python train.py --tie_embeddings=true --optimizer="adamw" --lr=0.00126 --dataset="wikipedia_en"
Below are experts of layer 9 (counted from 0) of a mixture-of-experts language model. Rows are named router (the router's row for the expert), up (a neuron's input weights, with its number), down (a neuron's output weights, with its number) and show model dimensions 0-127. Each number is 128 + 24 x the weight over its row's rms, rounded and kept within 0 to 255.
Before each expert's rows: a language model's description of what the expert responds to; "mostly gets" lists some tokens that are sent to it at least half of the time. This comes from a sample of Wikipedia text that the model never trained on.

# expert 43
Institution and place nouns. Nouns for organisations and places right after the, such as court, city, village, club, House, University, often followed by of.
mostly gets: " village", " Congress", " city", " Institute", " Association", " island"
router [144 146 107 137 109 116 151 123 127 119 136 146 134 114  63 160 158 112 147 135 126 123  95 120 115 133 146  67  93 151 131 131 135 139 114 113 124 154 121 122 164 107 129 137 111 149 152 131 144 121 127 100 171 111 125 135 167 132 166 142 130  85  90 136  97 109 160 144 151 153 111 115 110 108 117 105 148 171 118 124 162 171  78 126 102 115 123 142 119 150 107 143 141 120 163 142 141 114 140 154  95 209 121 147 130 105 160  88 172 145 120 151 134 121 133 151 134  99 106 113 110 101  79 118 164 158  88 148]
up0 [155 138 139 111 157 152 176 172 139 152 111 136 128  95 194 158 105 115 107 109 130 153 132 157 138 131 128 108 125 134 113 110 125 149 139  97  88 112 158 112  85 142  90  98 121 154 138 129 136 114 114 110 161 148 151 188 168 124 104 141 156 153 139 124 102 151 102 147 131 110 117 100 132 113 110 110 107 123 127 103 134 103 133 109 125 144 129 109 155 134 148 134 151 131 152 114 145 130 110 150 130 151  87 161  78 130 106  96 129 129 118 131 146 112 217 130 127 135  90 157 128 144  98 160 126 157 119 159]
down0 [137 112 159 124 167 131 179 129 121 146 116 132 113 115 128 127 134 120 141 170 143 153 155  95 121 134 152 132 115 136 144 115 131  99  86 123 114 173 109 161 150 120 163 122 153 144 143  91 107 126 114 127 154 127 139  80  97 130 121 110 102 130 128  29 138 127 124 105 136 151 247 138 103 125 125 148 122 151 121 165  69 140  92 151 135 155 132 145 163 102 126  78 115 127  99 129 126 109 148 133  94 138 114 133 145 143 132  97 122 105 154 119 129 146 112  97 105 131  94 128 129 159 137 125 101 131 119 121]

# expert 32
Event and career nouns. Singular nouns after a determiner or possessive in sports and career prose, such as goal, contract, role, match, victory, defeat, career.
mostly gets: " role", " goal", " decision", " victory", " relationship", " contract"
router [133 129 116 117 131 117 149 171 155 113 143 154 130 112  94 153 115  90 142 139 124 115 103 130 117 132 141  96  97 137 126 113 138 125 122 101  97 161 151 133 166 121 133 127  98 174 155 146 152 118 130 111 132  77 121 154 154 109 137 146 116  91 101 150 105 115 147 148 124 186  99 111 116 130 128 102 129 169 134 141 154 151 114 158 132 103 108 134 120 141 116 156 130 124 144 156 151 115 170 167  86 195 153 159 110 111 178  98 200 133 103 155 121 135 137 120 132 119 111 109 109  99 145 115 142 152  83 162]
up0 [103 121  94 150 120 139 149 129 102 108 163 163 140 122 147 139 135 141 165 129 121 143 165 136 138 140 108 143 109 118 124 130 135 120 139 105 107 133 132 165 122 132 137 109  73 118 137 135 100 138 123 183 102 100 138 127 158 143 124 136 121 139 114 133 109 109 119 119 118  96 124 172 111 101 100 113 162 105  90 105 161  99 123 126 155 149 131 162 187 107 144  93 124 127  75  94 168 190 125 154 115 120 160 196 141 132 113 142 107 165 128 138 101  93 121 154 101  89 108 100  82 136 173 100 117  95 122 167]
down0 [126 119 122 122 159 172 130  87 113 117 130 130 126 137 169 115 108 160 145 148 129 140 140 133 129 159 154 139 130  79 119 130 106 141 140 140 153  76 169 107 165 111 111 124 127  98 166 121 128 138 108 115 123 121 133 133 140 113 143 154 118 125 141 152 150 112 160 134  64 134 123 127 149  92 119 142 130 151 100 174  82 142 124 135 142 170 102 115 137 109 138 132 109 148 127 110  94 142 110 118 110 150 131 107 170 135 179 139 118 127  87 133 135  92 131 102  97 153  84 134  92 124 139 146 164 178 112 153]

# expert 12
Common nouns after determiners. Abstract or media nouns after the, his, this, followed by of, such as title, name, role, song, story, version.
mostly gets: " story", " example", " version", " role", " song", " episode"
router [142 147 124  97  99 123 126 146 150 107 123 161 125 133  93 147 146 117 138 139 106 130 110 140 112 142 151 104 112 141 112 104 152 142 122 102 121 151 157 120 156 112 116 137 115 154 151 140 156 128 138 113 169  87 128 143 154 113 122 126 130 113 102 145 129  92 154 141 131 164 114 126 138 123 128  79 134 167 100 139 179 146 113 132 138  88 102 152 122 157 123 146 137 131 154 134 126 125 150 157  94 192 119 173 118 121 164  88 165 130 112 145 120 111 132 147 132  98 113  85  90 100 107  85 149 124 112 170]
up0 [127 176 143 107 139 156 125 166  84 134 134  94 168 150 136 108 144  85  99 118 138 105  88 157 152 182 123 135  87 156 122 150 127 115 112  53 154  94 155 163 121 141 134 114  93 127 144 105 134 152 133 118 121 147 127 110 126 144 119 157 136 119 162 116  77 145 166 112 119 138 125 131 170 125 149 143 135 127 129 131 171 134 137 125 101 128  87 141  87 163  89 108 121 123  98 130 132 146 106 105 110 108 149 146 123 115 159 144 132 152 155 131 112  96 133 162 132 118 120 156 140  94 154 151 102 107 112 137]
down0 [124 130 170  98 119 172 170 122  80 116 138 111 140 113 176 130  89 137 122 157 140 120 142 151 134 131 124 124 155 148 145  89 152  91 165 129 126 164 107 140 114 141 137 137 129 123 108  66 111 139 138 105 132 132  89  91 124  86 113 123 128 161 144  87 145 128 109 139 151 163 123 119 117  81 122 121 142  83 162 112 125 120 122 144 121 171 117 156 134 148 157 121 172 161 128 104 117 141  85 144 135 103 103 124 164 136 137 111  97  87 135 130 139 122 103 143  79 149 116  96 133 129 141  91 133 191  99 171]